python train.py --normalize_top_k=false --norm_eps=1e-05 --optimizer="adamw" --lr=0.00066
Below are experts of layer 8 (counted from 0) of a mixture-of-experts language model. Rows are named router (the router's row for the expert) and show model dimensions 256-319. Each number is 200 + 40 x the weight over its row's rms, rounded and kept within 0 to 999.
Before each expert's rows: "mostly gets" lists some tokens that are sent to it at least half of the time. This comes from a sample of Wikipedia text that the model never trained on.

# expert 46
mostly gets: " Saint", " young", " great", " semi", " younger", " strong"
router,218,195,213,218,196,238,239,170,226,196,191,148,193,162,234,234,178,229,181,183,224,111,175,219,174,175,254,246,150,289,293,199,215,180,255,209,150,236,170,193,245,223,277,243,168,183,174,138,199,198,181,157,130,160,100,265,178,240,170,209,260,171,217,148

# expert 1
mostly gets: " Free", " Clade", " free", "ederation", " independent", "ure"
router,197,200,196,241,246,188,266,181,206,140,201,224,163,195,130,177,209,253,213,278,220,147,200,222,247,196,161,194,257,155,207,172,208,201,238,197,199,229,183,256,267,186,262,252,160,234,130,159,192,154,181,222,234,175,223,208,241,184,216,202,296,254,171,157

# expert 22
mostly gets: "\\", "frac", " $\\", " \\", ")$", "}\\"
router,161,178,229,196,217,208,159,246,233,118,209,119,239,213,195,191,171,220,291,160,234,236,227,216,189,181,203,140,239,175,174,179,97,211,153,237,180,158,195,225,243,126,224,182,170,210,233,157,205,146,247,140,247,198,179,172,249,197,206,151,225,152,169,209

# expert 57
mostly gets: " Mah", " Puerto", "iph", " Infraorder", "ñ", "amb"
router,205,173,135,227,222,167,145,220,238,227,147,286,183,278,188,208,217,230,227,112,156,175,188,224,171,164,169,159,236,196,141,174,198,310,202,202,189,182,194,195,203,185,225,173,205,214,252,225,157,264,228,228,184,234,248,127,178,197,146,290,220,208,241,272

# expert 14
mostly gets: " Mer", " Vincent", " Ross", " Allen", "č", "vin"
router,244,166,219,238,265,151,148,209,204,215,159,190,207,241,170,217,173,193,164,164,188,232,149,289,202,210,190,152,170,240,160,219,149,243,204,233,240,176,203,168,142,183,158,227,201,171,169,229,156,182,176,213,184,172,216,147,178,153,185,213,247,330,254,214

# expert 13
mostly gets: " Library", " mayor", " Insecta", " Places", " parish", "bor"
router,206,203,221,165,170,161,175,149,244,193,204,236,187,222,165,197,151,255,105,113,151,230,202,203,220,216,234,227,255,206,199,236,211,253,240,169,179,170,192,187,181,209,225,186,174,284,211,208,179,165,188,142,205,227,231,191,205,185,232,226,220,182,192,112

# expert 7
mostly gets: " women's", " our", " feminist", " your", " women", " Women"
router,235,209,209,225,281,183,215,241,206,203,248,202,203,163,216,258,209,165,204,260,171,157,209,249,175,168,112,160,245,276,185,265,205,287,180,210,238,204,164,211,139,207,200,278,163,232,268,205,227,243,231,118,164,225,235,215,247,184,108,227,163,227,165,175

# expert 58
mostly gets: " chronology", "ocene", " ancient", " genus", " Conservation", " evidence"
router,183,183,106,233,210,180,145,236,180,131,275,201,230,268,179,247,223,184,200,215,212,156,165,209,160,251,145,216,216,175,187,181,175,197,206,184,135,149,161,266,176,247,246,182,190,167,155,268,254,192,208,212,240,257,180,191,220,207,213,178,169,172,196,90

# expert 18
mostly gets: " often", " originally", " previously", " usually", " sometimes", " now"
router,202,295,212,234,150,264,176,183,174,224,182,233,226,189,185,211,192,187,153,190,235,172,193,172,197,249,123,209,256,254,213,154,230,145,234,270,210,242,146,150,215,184,266,198,229,166,161,172,192,228,164,229,229,186,134,289,179,197,168,273,172,159,180,208

# expert 47
mostly gets: " tr", " Tr", "″W", " gr", "|---|---|---|---|\n", "|---|---|---|---|---|---|\n"
router,197,211,189,231,164,195,259,184,140,183,148,151,97,192,209,196,190,231,164,163,217,226,200,211,174,216,238,205,187,207,108,213,166,166,210,199,212,197,248,172,175,209,218,206,142,166,256,183,240,211,223,198,208,171,232,224,201,221,146,159,251,233,197,208

# expert 5
mostly gets: " could", " will", " would", " should", " must", " Arthropoda"
router,211,153,263,142,165,160,225,220,214,176,187,234,241,230,235,263,178,185,236,161,182,195,189,205,205,208,190,134,219,162,167,252,205,258,181,243,323,212,165,208,232,194,162,121,150,203,194,176,197,220,215,121,246,98,252,212,222,131,157,261,163,210,226,241

# expert 26
mostly gets: " storm", " aircraft", " flood", " wind", " satellite", " bomb"
router,146,152,171,122,189,172,287,234,250,198,246,209,258,205,214,255,227,269,186,258,124,214,257,184,168,222,201,183,209,141,235,185,271,222,212,177,200,146,164,182,201,224,236,203,217,171,183,282,130,206,178,201,223,177,119,212,265,120,228,168,204,214,262,234

# expert 48
mostly gets: " Phylum", " Arthropoda", " st", " hair", " skin", " white"
router,200,207,188,189,223,174,206,249,204,140,150,209,264,253,191,302,250,209,222,183,193,203,190,204,172,153,210,240,225,180,268,257,218,200,236,234,261,153,203,150,132,240,189,201,184,157,225,186,128,134,99,272,186,142,162,163,214,267,211,190,163,109,187,135

# expert 61
mostly gets: " Vice", " Supreme", " Chief", " Infantry", " Battalion", ".I"
router,216,240,224,179,210,155,166,184,176,297,176,157,158,210,195,167,237,186,205,257,177,154,156,245,128,195,153,210,129,240,164,197,183,241,192,285,201,261,228,212,156,227,231,166,208,272,195,238,211,121,189,119,231,221,171,228,229,266,207,173,229,195,152,187

# expert 38
mostly gets: "se", "cer", " SD", "disambiguation", "dess", " •;"
router,188,192,230,205,201,187,221,289,180,273,182,199,231,168,239,157,246,195,139,228,322,230,258,201,168,227,216,198,226,221,175,248,185,202,177,214,174,146,159,172,182,227,138,142,182,225,202,207,209,226,225,198,182,306,192,270,216,223,201,143,168,150,160,224

# expert 23
mostly gets: " presidential", " Fellow", "*\n", " Bachelor", " Legislative", " graduate"
router,148,206,231,153,254,168,159,175,165,191,215,160,204,182,236,191,192,153,262,257,238,194,183,173,154,164,268,192,104,270,142,209,136,204,151,212,116,229,253,143,122,131,220,172,166,245,209,230,241,219,199,221,185,218,221,197,132,213,161,207,189,131,200,239

# expert 32
mostly gets: " Corporation", " MHz", " Cyprus", "TE"
router,223,175,279,235,182,210,257,219,209,224,185,205,226,174,223,165,217,223,191,299,162,209,217,175,158,216,166,186,260,221,175,247,196,167,171,264,136,160,215,216,216,235,222,186,198,291,225,232,250,220,216,210,186,225,229,168,154,206,160,152,193,155,228,204

# expert 33
mostly gets: "″N", " Synonyms", " look", " Spacewatch", "″E", "ández"
router,139,188,171,174,226,187,182,323,177,153,179,223,254,165,208,239,238,171,222,257,201,194,192,229,151,268,199,156,257,137,251,251,179,213,231,166,198,204,129,197,169,216,245,179,198,165,259,226,224,219,241,227,173,269,154,221,211,147,138,247,150,218,218,119

# expert 35
mostly gets: "ta", "″N", " Janeiro", " Florence", "ska", " Alma"
router,196,200,220,158,149,198,199,259,255,184,207,192,222,179,202,125,248,147,195,219,217,251,229,223,179,125,215,160,271,235,224,228,176,185,219,120,229,133,226,183,209,188,231,157,129,152,237,208,241,258,266,242,149,229,109,159,166,179,217,132,134,230,251,263

# expert 27
mostly gets: " Starring", " starred", " portrayed", " performing", " actress", " Actor"
router,206,294,163,202,154,167,186,199,202,234,202,236,168,195,107,220,203,170,256,241,209,180,245,130,256,180,162,197,173,260,221,147,151,264,204,220,189,224,239,136,213,235,190,200,214,253,235,194,219,240,213,209,196,256,174,282,233,156,162,218,129,261,230,226

# expert 2
mostly gets: "-finals", " NHL", " NBA", " Sheet", " UEFA", " playoffs"
router,214,210,235,180,234,219,249,193,194,267,236,126,158,236,124,175,197,237,210,157,205,136,230,241,235,181,230,194,163,198,217,126,285,212,278,148,163,251,273,192,145,184,123,168,246,214,128,92,173,73,167,196,252,216,202,240,171,172,145,198,237,176,167,207

# expert 0
mostly gets: " due", " According", " according", "According", " albums", " lyrics"
router,209,233,98,198,204,250,231,224,162,224,212,245,227,165,223,210,200,189,191,199,179,127,171,219,282,176,142,299,207,250,206,169,243,237,163,202,204,235,215,209,202,235,215,166,245,180,236,148,196,208,175,211,207,137,215,187,148,139,218,199,190,121,197,177

# expert 15
mostly gets: " passenger", " art", " public", " cargo", " passengers", " mini"
router,172,200,261,218,154,199,189,199,197,216,242,195,284,186,229,268,212,134,246,246,143,206,182,230,146,242,162,298,215,159,251,190,220,165,188,217,168,209,195,200,218,205,204,159,172,229,181,212,231,230,198,144,145,146,252,230,207,186,186,120,215,183,226,206

# expert 12
mostly gets: " politician", " guitar", " footballer", " Stadium", " Arena", " Washington"
router,130,218,175,226,203,242,175,189,209,218,200,174,209,139,233,181,224,196,256,177,130,178,255,191,226,193,230,107,148,210,211,212,224,226,226,158,160,208,219,154,193,296,166,197,215,233,171,215,198,148,163,223,250,222,218,138,112,182,188,143,210,182,286,205

# expert 25
mostly gets: "″E", "aki", "oshi", "awa", "achi", "uki"
router,232,193,138,165,217,230,166,153,257,221,249,185,133,155,260,189,219,166,191,219,192,169,183,182,233,151,135,114,260,133,181,219,99,198,182,99,234,125,236,286,247,235,186,212,192,177,254,280,244,235,197,200,254,160,181,193,203,120,203,180,247,134,249,154

# expert 9
mostly gets: " Communist", " Islamic", " Syrian", " Muslim", "abad", " Islam"
router,248,149,149,245,138,276,146,187,163,241,211,232,134,149,242,237,156,186,178,213,170,266,183,228,189,201,104,170,246,130,191,180,220,210,156,216,218,202,168,256,211,212,249,137,193,139,188,200,158,249,220,194,231,256,178,201,267,182,137,158,286,226,157,202

# expert 34
mostly gets: "Plot", " incorpor", ".\"", " recent", " influence", "Death"
router,166,220,195,167,208,183,146,215,195,174,208,184,115,242,213,197,178,223,192,262,187,257,166,94,185,222,218,157,175,255,167,212,148,197,243,214,270,322,268,203,238,146,251,196,231,203,198,179,131,174,190,149,196,211,180,224,151,185,225,268,237,259,151,251

# expert 40
mostly gets: " Hard", " hard", "English", " Short", " English", "French"
router,177,186,235,207,222,269,249,164,212,181,224,197,205,228,252,154,169,247,256,161,247,199,188,294,246,241,180,202,264,210,254,131,222,198,136,183,200,194,192,202,167,97,202,178,286,247,291,173,243,264,189,158,174,163,198,163,183,222,192,163,188,187,141,207

# expert 53
mostly gets: "/km", "ffic", " prep", " already", " once", " zone"
router,197,174,270,135,215,198,206,149,282,174,205,238,282,202,208,245,258,252,192,170,268,246,242,165,208,187,170,191,222,124,209,136,209,234,106,159,247,271,242,171,197,244,219,184,241,155,193,135,246,197,168,138,165,240,147,216,237,221,242,170,208,221,119,225